config = dict(
    n_layer=8,
    d_model=384,
    n_experts=32,
    experts_per_token=1,
    d_expert=576,
    d_shared_expert=0,
    activation='relu',
    moe_layers=[1, 3, 5, 7],
    router_score='sigmoid',
    normalize_top_k=False,
    routed_scale=2.0,
    balance_loss=0.00117,
    balance_bias=True,
    init_std_router=0.0323,
    lr_router=0.00044,
    vocab_size=26779,
    norm='layernorm',
    norm_eps=1e-05,
    tie_embeddings=False,
    optimizer='soap_variant',
    lr=0.00716,
    grad_clip=2.0,
    batch_tokens=131072,
    seq_len=512,
    train_tokens=1120000000,
    steps=8545,
    dataset='wikipedia_en',
)
Below are experts of layer 5 (counted from 0) of a mixture-of-experts language model. Rows are named router (the router's row for the expert), up (a neuron's input weights, with its number) and show model dimensions 144-191. Each number is 500 + 50 x the weight over its row's rms, rounded and kept within 0 to 999. Numbers have three digits each.
Before each expert's rows: "comes after" lists some tokens at least twice as common just before its tokens as in all text; "gets" lists some tokens that make up at least twice as much of what it gets as of all text. This comes from a sample of Wikipedia text that the model never trained on. Tokens count by the router's weight.

# expert 10
comes after: " the", " in", " his", "s", " a", "In"
gets: " in", " In", "In", " University", " South", " North"
router:485407517541446511499478515471525508490493536513416446502580516528519500466485489553567450558518496511373422479520485526454535499482528449531564
up0:618576486493496542558535532516538500568496487512510547400418512487514558535476421474478467545509380466557428518498410517507466530480471486516513
up1:477449577524571440481546596633531503539595478423518658493565505464541539460493494528384512466532457510567520551439464549525431526402511570524550
up2:503497506440530565496560480407535519492597499468494551565586532491507462516508536469591475504499462510532449414555487475503572530490530512493459
up3:453370442505494471393517544512494545457569561479448510494429547535552495469499508431411445473538492432485540465524468576466498550556554358524458
up4:481511548566584533427515466434505504548522467451551476448488508490476519504463522491489431471476531535545447485517451480518467553547518499541509
up5:460486596519517521351410498484549531520515516485568532460415490516486482545434532442503529560539440451522500470497624500451472541527515458553490
up6:549451531526529510373509535422536529531534554466493502525489501519441474557477521548455410475457499573505500475529574493406425499554496452440493
up7:579497388474471510419437522531480474570591551450516525466469500471526463470527508366580460407527476454499472508524481482432420466404552503512454
up8:452535573471426539504525487479465563453422542528516508549513479466448503604424529542491528471585499522498478491476428527412600524500480579471433
up9:564465483526539432541454505468571495528590475476564472508567516459600469584458474525601552389448504490488532564413531363474510478517606546487555
up10:506448509480552489598547511575478465471582468479538551426572533458555548424478543485538485571516521538492566518533593571568486486491538579500465
up11:587413537483509565460568530549547511527487386499573497500508484585557508563555489474458573507479519514468460638486497570432530522493657515532497
up12:547454535487484581575551478559490529450528539489512519545592538515493621602462491561526440431560513628473613454552454491483529502512508555457396
up13:493521522596453555539343431484388483520543572488565490498543597429408420387457518556455472474470534487542500523417554493469495500469530513491461
up14:518413475500489445552497534471546507433509466524406545467518493538522489521535536461482450520498522462523552433388515498514467474500501480453444
up15:495477499449498542517458501546468495529615470502510470513526445511471519379612460411526513476545455459462469535491541542539447560561501566516464
up16:527595532607445466580499539482497490463558532468543516523530515392500537569444440481453534510589496524516534562504573567495428577544489542499457
up17:521559399544543531484434450434537478450570492499525534499483563503396461438530541432483485529440485416521528561476458423552574462463510398394535
up18:475535519469486523527483513469522535578552502543481554443522487434483400493485536497443513387613507485541518390485536605465494499502576446451599
up19:592493473498543493437505537499515455506535511493384555529469483470526470495549515530486382540517505507562455525503576579519558601457463419532566
up20:522405482556509508462435497447473506468564537529503527536495511559461557609580521439602480467503488498527470488475489471444511499484542451522441
up21:539446504575557500558535552465552451534521492421555458477515480552488532542471520543452445572510525572521453485493546430604379551410588456576548
up22:494487514492457506537516527440513547456529460435558502420571559541480545545490455411533526418460520555506478570542504570467533457483464492500525
up23:502445535487484432463507508472521460519500576507535548570445539548535479543534546449547496464590493566524545528538547559518506548595506407471485
up24:416560551548455573510524545474484432416525541433492578475529497430531452506596413514440492471472510441494583569506526514567497490414529520495492
up25:443558474640550516498464495440427455523428554547454454522540472537445396507525541459559513501535507539510425488531396470523484528483488552451551
up26:429522499532477473580561466497516528527553482519498524505549500501459578562498448422587460458565518493557443465408473512529527452446478592569409
up27:415552461523550446564394518585524409556468517530604505494527500480466503491553507497495486465563529515494466580457466475463459473421551383437506
up28:563489519503458461469529564499474525522565436576536509532433468431469482504559446527485438449546457458497482528532555533503575483528428627556520
up29:480457597556401513580471568497509504568504480516513478465544548512526579524496622386467439497562545478554482462510547487538548524415509466454401
up30:496453512485469474535431560444551496453445472447473513524491403564556478405411488540477532520449544500522451510541511424463527466441537575433496
up31:555580493538476513529490525634475582599486586497372502447518484489553569549521538443504495513491418469505457460468475623583562525410552545464544
up32:461532470552498431480443575539534522497463456512551488532483540528514420519542501501526525511495557475471466481528500477557484542490481401552527
up33:463443457531549475553511569521516529536512535501545473510476481467523498502537511496501473552567436390509611559480493465570501493478446547439517
up34:430438455531461462466438441571427514508509560550598535435498548419497508530548554567527504498557479537466460455495510480417528522573462491483575
up35:468571460483493471547544431474562467511539458465485494436512597517516485433471599415606476527595488580474544488579401392543536565539439543605520
up36:519384496509517507507550434538489553478499509525451502473499482582499619568508565375580569519543427435513465475519382474592512488531520555473411
up37:547432536463476510481476568496523487490514590553526511506505430409509472499505417532484405576535583550472435518458515585440466529470546370436571
up38:565535422501522527512546576515478578535602523447532467510501487567496494501596456480510494466563557649445462410547434408459532441450501581417453
up39:498558484534567509487440397507497512453451554507507485468521517527481452547452539503555522501557437465551609485544518512495503480430473394517593
up40:477447540614452483498502571527478541556511422497381575540499517508536520424513507475522466480470481477464640496518545380497543423505512572465380
up41:457452452464445472571531523459513558503522466448521576474548490588463454520433505574529443427505451473484522473510486549413591348479552476513495
up42:535422456542417535445441530408382572538417436525513420563489598504428514564601490586495517606536342471446502438480461483537494514449615584514485
up43:490479462404505574454448462448486531502483554551556486425551485517481577499534595532420449513456387526467475481486477553495508550517506509571469
up44:542480533501490502551542527479514447446531529634493428505444450484470477505521521511550427525474561572505618456451423502507579545452486486484455
up45:441538605431527502565536455559499470443503507400521602502471423511496507475497442489559502473559559482541547576576445398510463546480490577443498
up46:442508469531522463549493470498520576544517485630466409501542525561478498509451579502539431495540484525496423517471527495541532555549488557550494
up47:535476519518495506493514537563461466506478652536507451576548489520499442486453476511458481576472460472460593518472454479422505531595523531494491
up48:428409447444458528551510583504458471447562550485512400479484540476563516455449513511526548455558459443572548577514513434421447524415462471417431
up49:471521518551499434500421500534536416600523540502566518432458405477523549534475566445508540583491555417410495404490423605517507495485589486402477
up50:555569504464490480481490539499598615486536586505495459525532571516460602515550492513483491463540492574532587486383516512401455560443481565428550
up51:490516429480503547596504491507570459554499526405511535486546483508416506400569498495533519593524419485474447539477517526461576566452524360559456
up52:504490526450429458497405471448512482614508576537544479436492487519500473572549507479528468469528517587500509441483472398549437508564461533467516
up53:497548494570553431397473635532507464440452526488548449455595613450482483490411471406512498467504460520489473537388568548583497533445577590429491
up54:456405601453524488558494505526474540504588459490464475515508555467525494477394562513521488521405399519513595468491498587540457569598474553488372
up55:471487532572526532467525377502562505402517468427499475487382547459600502525558531551573460510487462504468529516450573512490406450543474419478452
up56:492613528451443498565516463458547529487467487440479500507497619491400576510616570493520424557495518412550426566514532558555533514498478535498395
up57:527555431533497498425475537502543419580448478527556425545580545403441576443449523522515464569479485618532570556529527486501557448518552600491507
up58:454415470481467443524428497404469532438511484513612434451502445562498499550440431551576514464505464498547494547586439446515526510526503503459536
up59:464469515502432506475455534462498572568448499545515503567546603486502480498466519511564533554565431569552560493513504434430537547494558470503452
up60:532489612468521448500437475484481511492577448409553495515613530454428541524474436509488569555575593484522581472479402452530507418470501490486397
up61:465535479582480455561500455501528508462598446426561564455461510564485539557524547443478510570422450536509452491561418434440534526486472470518524
up62:510548472470524519546414475541531563504413532524579503552430505430577559456539542497488521578550470470511584509501455388398512477520483427457582
up63:560430490501513521515550560469529524435478410424528400450489544497432454511522518452496471433493547522566491537578588571436476472562550432562452
up64:421537521505561465493445552433465480526598486527439484436527486458463505462549469508435528564518551509439523448513490453639485491519348438509472
up65:463480518527495456449454507564571450521461470479519422509553469514411518564498540594370499528493528500521533523495385386479588368609501503471477
up66:474488511504487476566456518515513559532490466504458653452544397495547482477414441565443516565595551558475579629475516522494532454536521438502555
up67:464441565513466492557533483524564486434472439471404531528463523504480462505548432568450419462513503539510520533440528505463533442599543520580506
up68:483526585442493553539461569501486512524567416520551462549554550454522530400573529533491438446546484497539462512543483630567516512418607498520500
up69:480483547518499474506552505447364537409594341413527449477390603532478416461511484524549537536435571438571392524369490527527470517431525421492448
up70:461421573470410425488552498484487468557454437539450459523543467555562496453483559508446523608527637563487485508580440483509453416495524541491446
up71:520550476507538523583487561398519546436499450476480497526482479535495515519488466611555443563533540429558512480501458536409455452419416560513497
up72:492458512495550485548500479441532545372489456523534492482447507502556455467478460512430433524507554403573382559529551419462481490482582498354432
up73:495506472551472438453421537534524519436465483462455498490423548550553485444445532483553520497516519478484478460464465412441542475497378514523402
up74:485540434544450542487368532501467535523523525492470512463581522574538501464489536492440559565507497540491588486529495435543520481586454581604589
up75:440541542584590482470510425524469530451466524563556478453570468514449508540533575498464487457556450522517514499567403506512508435513533510420503
up76:570391536536599427485596533478574465497514521401440529542492432465475455529476541621511474455469485600504458494443549454451497485512432534537478
up77:502567541547549487470486540547485537526537601497569531532440454401501561473515593488484486437578492555433498481567539508506482429485527442474557
up78:502481498534514495496508459523600454475483392430460499495486505458492525521451456480498458551507558526479487563500503566471521505413539474505416
up79:474436496388507447522495504498551492453495451437466600474489541461545546482510493502573435545466534569537588488503459465462563479494470377502443
up80:413493522438509532534428518438449544551578498480531479466463530465535487438496589562420583476521497465526472508575530462465477501428588508452528
up81:536491470458519447576505461520481582577471464399475419455477495491488543451525503541492449517495565493546498460487494456504428478525594480514410
up82:505466539513529449531559604468486459499482460410359512436424538527532548487435493459513520486519466476446526508455541460508424544485506542518566
up83:451477460457434466436462544477443489459559528511542446548509553478442425425461540496551458507477518514607581487479565487568496535508504563411542
up84:491456486522487524570477381484535539551518572506468584492403454532501399470374459463568501430497585541476470510608510568507533511513471411527447
up85:468470462495428563507595521508555477454516506453501463504552479501468581516524481479454575466427579598504453579437530487509547499518593399502593
up86:518498512524536543505470497529530502474482555578501468636577570536479596496440508475542515421520485536545561471486420467535541558531493595561516
up87:568549536464475425525398436509476423558526494488495469533537544517452482462496536456685563527529552473540559574495531539453487404417444435470513
up88:450563533439530516616456576521541372556487569534586490516544477406432486514489489471458526485483508511426537509616558475515600456535485570497453
up89:485460490468468510475529475558543495442524468577521549490545534418485454497563458528492460589505529514525496533465521496482517387542533456477547
up90:496457531486481478528512503557517455452485451558543412539477430510489587536418430587497596514549555476477451551487443483441570509439490526483652
up91:491554489390496553483456589550532586573432490492440416564424486574529503521488469558540527500574475523604501473471526439433510435432501612474406
up92:430475452445579559546488513478517503444528541521495550522412467464494513510478518532377492540485539465453470544563391574606520548487411493414485
up93:530486493495418582477449457487532528447587551543508378495485557477535470545466553515502437467559543524467530509497532480421544494426453535542451
up94:554504435534458500575531411516491557568557575498622465515504499608494588511421629459579477423507483548482466472461544488521547553487543456577481
up95:417515447563474523507549595565470506451527461416571461511579579531486556502437465520507542538629479459501524548523516539547436537565475443506528
up96:399519544520503530585466444462574542548502487467470439513511490517497522462569515506553492485547506572573472558527550477533475489455535478579536
up97:451449450497478552474520503499472468449461504502455531425543589527483511514452511453494480534470500628563531489582511454569517385537436568451492
up98:452459466545454479504548498512536522458447599477511502430540490514474560471529501571473480617495382531487552403562533504479594517552492472494504
up99:392425486556553473506451573489547614489498563488486469526534431475562509404488524443593505382541490487479544446429481408458468530445485538389575
up100:461519474480474471499405441470628567464528554546473558518424569482441507506432522475510529526424493589480492578527545507442479542582448497528560
up101:442444494504444410592511476541567546537531442511512540507568482543447414537528458536514534558537563484504482488491451452428476482561629474543579
up102:473569502552562450545452483492524547421533544474590539482526574583467473414545515546605520504488455577471525467442528497521453453430494365506492
up103:589463477502594493419466502514495538515525466502488438471425410516543510494516497426567540595548518441586480465487512556444503503472466555470449
up104:434421489493568490484419508505493444596458443474528504497456416430511442523525544472543458534568497390515445445529461525580436488473430489461495
up105:514472543564578557458461496482520521477505531537481556417499479449518562475591479568527481552504477574483496438470588529480554521559509520522540
up106:457539479542476571474439557411422483478448610536495513526518557623511326617488434451541468475541498496506464497491511428557597551499509517456535
up107:543481382491437490423436456418511542500532527375461576501481518542557531535455555510538434580510499531479569428483469500472448508502578491466572
up108:494505483527430546428457485442546521529460469533535442502498430445455528491444532489480517477522469485483479543555465487602483587556602498427512
up109:497493507461458524501524596451489480510507490455395665525475593405546496399482575467525498530496511522577410490589545442455505541572505563539539
up110:473411424466508506468450528453479508472448594468444500563459581479425563505455538477438416503508532577559554527533454434435541512427556559468550
up111:443487510524526562460406413550497506505492455436516538467504515456497581470462571482497552622517450512550466575363434532519496575467544621573474
up112:552490540544487543435520511510553504510532544473419601492581389399472490527444511588546505597526434503518542529547465430469427504443417577539511
up113:415522473515503487500541465402532410506481527431512399463525478514441445519433499550492471614476520489467471512541444593538555458461384546486597
up114:499574519524599465488441541514531522410497529472465491514544444408416435482407486536506523540478429574528453508427505449490513504429521604610546
up115:486491550461456493570494490439439488496528600452629502532581501519520541517502520577496484530499468547549503444498466528443509544485548538518474
up116:498442641479612470475412541594490552401496421432508545569436376580508451547455454478404482457464504551544509614358572463536515533469556483411531
up117:514519518547500464499476545454464570483515439449548515447413371471532509480555549531394532457479412521496591510599535483449501463492633460459517
up118:502487430417462584480431488484471511458498554521480567428509471502531515536328534520528506424534493519458549403431469557493405436547510562527449
up119:583400473577464464500461564449518593464502469511435477471534463452595549572512555481523495395637510497506595550496575527556504485537461502579498
up120:525479435551460509496516548510514423517558527434488492460445522560474437465455459382443456579497499483498558490451452423442403448549625445545571
up121:531477526484426589514516552463518457492508483561427569514490470568434493480532413444459494540510482523538490454500508522450590506425531442466489
up122:467478410415464509505486497480499436472512494441532412475544515456538415523511537418512503465423471443495482515560544525505489483472499443417493
up123:583532504542472453552491477501460449506555529468498529492480495487503535419444574622476418483444497465451555426486432561479524465435441529601599
up124:442411543505435510513430578468475583511496495466504488388503480551481503561490430538502547447486473437423546638462533430587469521417510503529343
up125:542420451532532444633535523497555468499544459534468565523393511553466488439491516515603421570591609512489462494606525567587455551503510501537453
up126:434435558560458444495618550456564469469445466524529475533552531547531498472453623578450493448483406508504473465482493488439571415591519483540561
up127:533579435490476510525427557488475479561496439532428414511491493533485458533519505562510557474436483532523519591424557519532413552516433508440567
up128:538463514512565502500436516547449482475555524508493518528433491599517472570462421489497466541524466555516432481414451513527420565497492525518423
up129:512537585481544521569539480473600473487504441540514424414481500525480517513455454496459497548432458559507475453451557477508482484436487577460510
up130:512585535425513539466561577505538475472481493461532496481514432390485578411500576543499544514512546484532477509523547493620515600549484570550493
up131:480489500577495510548400597479466531598530569450572527552583531481491562466541441444526486585482474414527526438504449577470509568490525470500569
up132:532496489560504542430493564533511459533499473501413477490557478390469480556435589480551469550487566397484423571494447565483571481428541504506589
up133:469475482565575591512533490491582510554519528510543547521491467511449472521551464522486491472448542561455498545492480577493493538504542490518512
up134:380494544539372448417460541533529537520487545498524501497567470512586534465548570551557465553542502489539378580450475452484430455474612463476404
up135:570496505594376514465448501521438507556536479511472513480542376426493470454465399517421493523485460531611469445501476434463503536548532520422503
up136:520593478517403543509458435570554429541489530513508539502560558484481614463465485467451545534539411493378493558489494380489438480573572497473539
up137:491492477452453511509507511541489425427544591504454474489485438507558459533510492541562486549509507528458524525472473458420513518401521601518538
up138:566437511492558545565473542564488527585527522408535437571542573419476559537541480514532451512484520482508465550504553554474402494472585555414590
up139:504445467494420532453517567506562496439548457540521467487448480452529491498534521475567488509519489513439481510438518456454434501405522434410515
up140:588495517482529584470403486407523549518489482541507593508502507426427533470480470523549511507444510453481512553472487410449574529481516526459497
up141:464509445424464426563541465571480459491504512468527538412577502426564481578468434396450510526469503549435506510466439513422484549441418506511495
up142:506489477509428544462456525432526496538440442376521508471532451507484599467471556473445502474524609449587555497526444519462506486453571472538368
up143:499418421417522590557520499521424480559440487437430483514480594483506484441375497461419514515526479512473497451475503546533437512309490468491476
up144:480604520459457527502447484495440562571519398529481584590503517477496482504512543493422406576635547433483517449560415468549561513539457467543471
up145:624540525493512474484560472579491468528494571566467486457473456477466485543620500518459429421612549481433447538521589593443487518550442457504599
up146:325507497529433495559505536428500572446529492512508601514464523528523467458587479416596532585478518582508547484536513562509532547519449479452430
up147:502516512529470512543496446471513494434612586551475542561466525496578488492538523489391512402495472521457623418453513545483563479491542477460473
up148:452463561615521448480445489488472472549444606555459520530509556494473476533523467559503360459494565443487462583511486522538471570473510505505542
up149:511489601435460460552581563499484532442448593510567587535516563527549538582505500529545501475559507519526564551431575451434515451429481533514526
up150:511370555470503440564366464465491563526530441559565538479575493480466508448530528641532454531556440523440561513560503556523478604527510405486432
up151:544406437451496527618475520584499445523501464508482543558510576469614517402485584489564550519531492544502456536552506431433587480415472487404508
up152:528559517525478485506487490536526475609545514452374468493428521529436449561451489427603403608465547574504411509559528486467503512469383530508590
up153:543508559513522524557425447530400457579531551529637483492503507432495489461539477503480380491535557552616542493496588506537531530502489525438486
up154:573514553583434407552446532558489471512580476506563527531492476481548535506520521522520456452450485472531462534549574565544489460416605463471520
up155:580461438424485558459512550549533507573500615515478490502508474478553505555490470543459472557460512493469473415602498589485507480479497566554519
up156:529526478486504503540483449544484503523484464419486568438494535533552435448501559477526518600472557457509397584475470499525563422585501635622488
up157:464534424548503497537481542491582534450438517512409519470547466514549463529404513458547495476524576498456489524426494601493490431511472514600432
up158:563507544463475546597440525572472611536504510497479386486448441499480506490493514461537464472523548525446451580479541439467513546484580527419562
up159:571467548442449509509468491493545449595544492467448532595463525535518517502509567466547535441553497445432441581506617595581565549535555487480499
up160:484549507460482546542460601497530424513459620498528594433495399534454463528524511577543519566538549451544556477606547499561471499287515475530508
up161:500502456436473542573501476534516542597479399573473492526536510502458610486514535538561521512523519596595507596475437441499465501560416468499408
up162:512546538523501589450412413518488535350559491446463494451529485511523554496490492484516406515543432475542527514449514430474460564537540462512585
up163:508497589517484456550482500424570555481433515538536471459527535492532496522440490481634447488445518474507494523493529593553515517523478478488535
up164:540487456507536534471513488491554516533543531476532448553565496497537591516519599627503521500571504542571563496515469577526560529560552475566440
up165:528551551441515574468594551504558356519583517370530537571573449455539538392452562548402482483491571458532512548551529555628464567439504584568397
up166:520465476469452535400376535559571464627574478536513513475454590546451463497568514452477578478457479436470531561470586444445531372530495471523471
up167:474448591460449401498584524449465510489455488527501514494438412512521490450516487462521527445472562538419535488521546481544438515541473483513512
up168:475564456528540571536474399491452510538469446495549565543482440436554560517533507523494474501653494432425480506489389489513468620517493516534500
up169:448432415515491501439498523617480450532508508492438579538565534490557525566586522507531465564575402440544681590504525500534516497515523554524503
up170:499592411536396511466567557521507535520573540461562564440509444491585527478485461447553529441533492423428558508512443518569458505502423497422440
up171:501542480583490511517454542483485555523462519535487527570510507527511483421504545633489520451570429518535569456543410458552557391549486510519466
up172:500446494549496563522449531499516516638504422395464496500523478501545542547523532450480467481475519513470549486460552501574563505529442514450418
up173:514402435521500480457439384590449405489551553561552525498494488530483352540510581562547506544454503574488590547525516526601520572526457543593561
up174:502451501539511571439483541519475503403593499417565512468445589431496605462577550479494437527507499405583500495437546468441535491478575515480446
up175:469479585520550529485448517490571435519415432535478531505490442515483540488510508533543434588504489586485517445433386498458455518515452473517451
up176:497560547541553416526464513482605589554484447483496507475500519428554433540442485565480384444475373462542501604456475485535485532558533528567376
up177:477478462563537533476547519506498468553488493561482559424414562507547507570577465557496493571573543425433402550529531457470497508439515532466451
up178:515572556490480487486545609445537623462413491502491548470569501490531553476431593445490395439644419471501552516436491533510510569560549526500535
up179:468472394536575487465506414436509547470588526447602596483592370400552524503593533511447487424426471483512491512513524601465537583562522492553494
up180:519524543520430472508499482498468499446531490506563601396457536519548440551534550496545560531545556485505477576528437624565395552533578516536508
up181:449536477466563432485527348545578555454501505569531418525522512545531437494525570581509498475398414523531406518501600515499482516537615398523505
up182:393457492475482406509516466524546565617530480561542578480399529436491562489502494508490500498524513605418504486507484504583519400510531466534542
up183:440493521499502519589525594514575465465480441499523516551473460512588524446378501505550559585504405511476511492460523507462480474419496434471516
up184:545472555486371467534507540509515494403445531505545478552526519538498479448480475486489349457436435599516482543493528438482494495573528488543496
up185:465499493484499464527479496542457506535576552543596499570487615553408433460469537469485503512469502568459477538430489443629488550503435488460517
up186:551483443534456500502575499458527527482516523551523624399584501535562487496447560468376522416560484560485437472467504436422537362506439457490499
up187:444524473570542506586474454584421523480563588448530468467453583466539578531504434483551567537521506651501540526601545536478412502487524498558503
up188:448515550421517418557506537521480461484557557431382511549502474511397504509494519446501564546504444551501584514451468542528415462453501492455492
up189:425434465435537546509330505493510474456563444492403504419467535516477464429499487455523475500573510514587506436374583533517523466498446510510433
up190:451485498416443495473569537493457542528470505547470457496560539519498405546496535467479463503495475465512457431464538569521468482556494406558491
up191:524505448554496478546505509574501548470462529505477560534514592481469439472452480504421459360488449533578590586550428507490456470559555543556473
up192:552546446532498503471588472584457507540420459507421515487555436585527534525426516444429503581546450501473488493512451565562599533577529587543427
up193:527463556516440452484459499454458471518549439468519526512482551535484570529482527445525396589482588529539523498457477442465609410478521530536459
up194:421488514498556532515451543414520517500500420514519484448558426534504522483484592473477595537448477446471462419476448466483464488590483512436457
up195:463433489539529530433415435451534491514460450501495428545531542478467496484474552569496473505542485499524433505488492557463533553589517477481499
up196:486520417488535454473549436483443554508401530440493489486462508518482388494488490493433532521521489423513448487533487457484539534464558509584554
up197:496488480572540465423547545568470625450576533420470539402538489364499481485484510535523480493564464453538516496486462516471459549460422429453444
up198:488419459522503451519593549511583551491447494598393564425494449523517441543431520472519512416472545434438490582570511490484520510539482467549430
up199:495533445505505561424470517488532520557482540452524552519483411452471437449562434559538385550456497563527510419482407442406501456500436564497498
up200:521449420473452408455451539486551502500490479515512581526538498474561425493530456499614552502547474490462470530505392515560475514488451388432517
up201:531490538512595461500501420471533590577538517530452503537461518558498534498577450518595480472462538454507502477580468454505572422509538480400528
up202:515508550386542547606576509538527526505381448510438508581430492483504527506455539501453477423528499523496450473521467518431409506445560501545424
up203:484503464563551439527522544532449483535566553472425452468463541611463457533436502481535497589530575497480440604474518476610549570454489473568417
up204:545512379496480582485458456482470423399630438510470516441511495443466478550544435470488489558522547484406451555437508460541465498419449471548522
up205:529488526582526422487501470490471550498549491434543481499547487562550433508373428434564509530471513552467478460492474517450598522461465509520463
up206:534469505464551434505470471493535425538420616459528530472516589563527534540491496564555543519575474525457417524535500548605463615533514525498538
up207:526508496484482520464468548467401452555570490421442531560485511481494526410467440459485466479398530469510474425539358514538484534377480484502552
up208:522502442484451544501537485558579561484481476435522522510560461507495482470591547429545376431451543515392512471525399550451613462426517463437476
up209:425462531520584495532465579467516458475602543443498377427588488506483477538486407466504487593535502496500549457512461437601591555565593487532586
up210:509513418447469462472541590550478478435536560479449448452478459468484535506482541427562504506526512504401457498534512514464496461404557519523552
up211:486527462386524514518516559603537513512484498486567415463461505432532528459542486622439477507577420520599475563424499545439487490563475507572585
up212:563439555445584549463557563479479504439409475551515514468575614583488524561451490484456517471467509500445522566494424438388461458487521444466622
up213:525597492534504535519468472538495513580573589431497527440513540491526498541495505477345490523524513445501490513413553429470478466490438512470509
up214:532551552456480571560526401441465492475508541423563464506419434528497546515407510476450502377528454446457530447602549495449439501556505487519442
up215:452499473428522548515481440462487427541568513481472547517562458511466520533445483428609482518508499476461491477536538508516563424421564547607439
up216:505458484545447499451456570551458527491513501517602480495473490488504494451540503513565399442519369495525485496464571445470487559502511462523518
up217:533515478579516487500453490586513543503553523461480568480510476510476444544559508494441540530549579496538557607493544543511496587562480509511438
up218:566468548499492415504443542528547429571521534506537583461586479429538515497546550514495502508524419548575523491481572533596645543530427494557505
up219:490403568546543478424545407568516513423505557472510573449557486369454549573509496475537473501484483412482408496457527526491557536439574473429512
up220:433397546520569484493478544463476414387516504530500588516469521523539505492396510522550505532571582546527406436420510526462512510491526447425516
up221:453500563499471484431593487488449490525487444428527487504482495498477455526482588550474520493450480395543424480480568493471609372499555508414397
up222:459591572462469505548477475547551506520572502442486373488547460469595486523474437491512462511493542454519511518518437509583475510489555517499516
up223:499534456494475434529487484607492518481578503452549526504512541480531401527541576577500561439564554534554517423571517450514501519457465412427475
up224:472513567610492452543534478502510442428508532464519531592511568492459506480508557511409518456530510482603560429473502356493564460519421642548507
up225:473595557531557428426515535507506569453536510428457484541430492487510525489394498531473445494540496430523461509484480463500573553474514521535521
up226:568448525474561555521508580446506544560503528457511550522459539611426459515434484602530590457474502536483515451504506558494495480515477405582512
up227:396409466489428503429507604405497570538477537559455503449496503518499507507508395425450561542472473518478401555482485434581510532550461441464495
up228:478362556490524524550542512544538531481535471444502527446502557559486511499441402510531412472575499477540448527458516476489570350491463605517548
up229:477418544473476445477507487449453513425515503539403584546477408545575548490439596475431522493516538568454517403593479602467509538604459431538547
up230:479539527497489471476562518492577475452515647573491495482556489549540545548580506513542393520512507513435556486453571522506472583431533556537535
up231:522471522445473547477517509512519462577476609423507494508488553471497650520505528511591551570536515507582493524519540467490472341473496532455530
up232:536518531521663485415526445482384530513539526449415511488504542522466464488517438484475512474522522564554393548488412498473475547437572472467539
up233:543494597420521479637457415508481527501472571436497452575605528482476498481487364523478480484435483467579518575518494468439526535426511545465560
up234:592492593454474484535568507539547485567603583505586478464432387448573504487505495445421412478575534528451437486448605481535425544438496426417405
up235:500526522493442554385504521459587488501487430481576452526485525527426560426497555584546440493554493515570455495573510510515501488499527618486476
up236:469509495496520574551429474519511441466553539565546489515412558416491444522561461587477512527433466497490505427445516491474497476501505417513464
up237:430511458623509500596517425456509480455509614500568499525634491538503469503446528477530607527434426561557553559508535478543482437572525453468537
up238:503478526508431529512405475461492430352501470442578375480593514505484479483540451499540384555486519526632573533461450437472515428485551511514602
up239:517444527468433508489483515429596523462511475505524574517397539508492516506496443507545432552482431489482503534571541546490639399423442485579509
up240:477447474552514532398467548470517577450459484483433534469478510417544480492572465537638522482451494448479428420515505440456587612531511570504517
up241:525512552561446551491452514537555434423490543535485364480514530464545399521521530515476445431515452582499526526510400530498450551461497473544477
up242:434595536431519509479533510454600416576545436519564515519540503468561527478534616533461467479453435506496467475576555597507499501505499518506443
up243:493466465597616485497438576457591454512474612495602433444466420519504421555524588488509444514478611469491502504483451499484497536573491537449493
up244:508572543487456558513493499557476491506480486477451438501372422549441482524548540501576581493420499575519510581489452396556502463518412572504524
up245:554496366467558501492452502508454514430527576496430489437547480558489500461490527518525454468532426459613484513494560565564530546452430438528520
up246:510449511553465542436472493537449584441535514475451543436551405455444452468458551505425476510512449490448506567549528534560545411491510585528511
up247:611579535519510601563508533453513493484600579516561446544608505483467487457519452544440518382688460401465505461533585525507405483591506428546506
up248:546482494469573575385511578465507520480515551512584504497561525562564521463517506389565490581517470546441591476488547423457445404537529519534500
up249:500458555482464517520440468519442554564513474451511508407530551436484519578536559555432418419471449522466522459567461478543534535548533512515433
up250:477499547392508498590550478467374582555614515458469566485423443562525529576524442550517553470561505436440438518439463479511506536513562512481510
up251:469496476492397589513479470558468567606522597526518459426505478555564438464609449523468551498439474548533468603513549512540535531466487562502542
up252:516558514551444432523477471456499647501584555535425538586567477430506542458501479565450542454552451526457420553457530486487533646543508560555513
up253:508441482532481509580535513474509610487465498498579483453509591565476533574498478469598458500451470533486547458481485486411467560486523496418545
up254:517430553463482584501519550485452568487536576532466448474452547545472517531518489418466428563473590470526481542398499487557499535535468487511541
up255:492513477448510562553412543492467507551443522472453478525449449474519521464469554501385475531533428507553503532426457496517556529382509525488426
up256:413457448506524564424437525494507474419510432510541472379500451517455533511514468475578502535592458520483433533395438489435470444469419488598543
up257:523397527471513445388493491536449445554455503469481540505543605595497457562504589524511505530492552524436587413511425543535542471500524452560558
up258:496457540441519480577509440466589588536526518485588521512524557520457599456580442477493448546518518396544582498464519552513434513476590415446499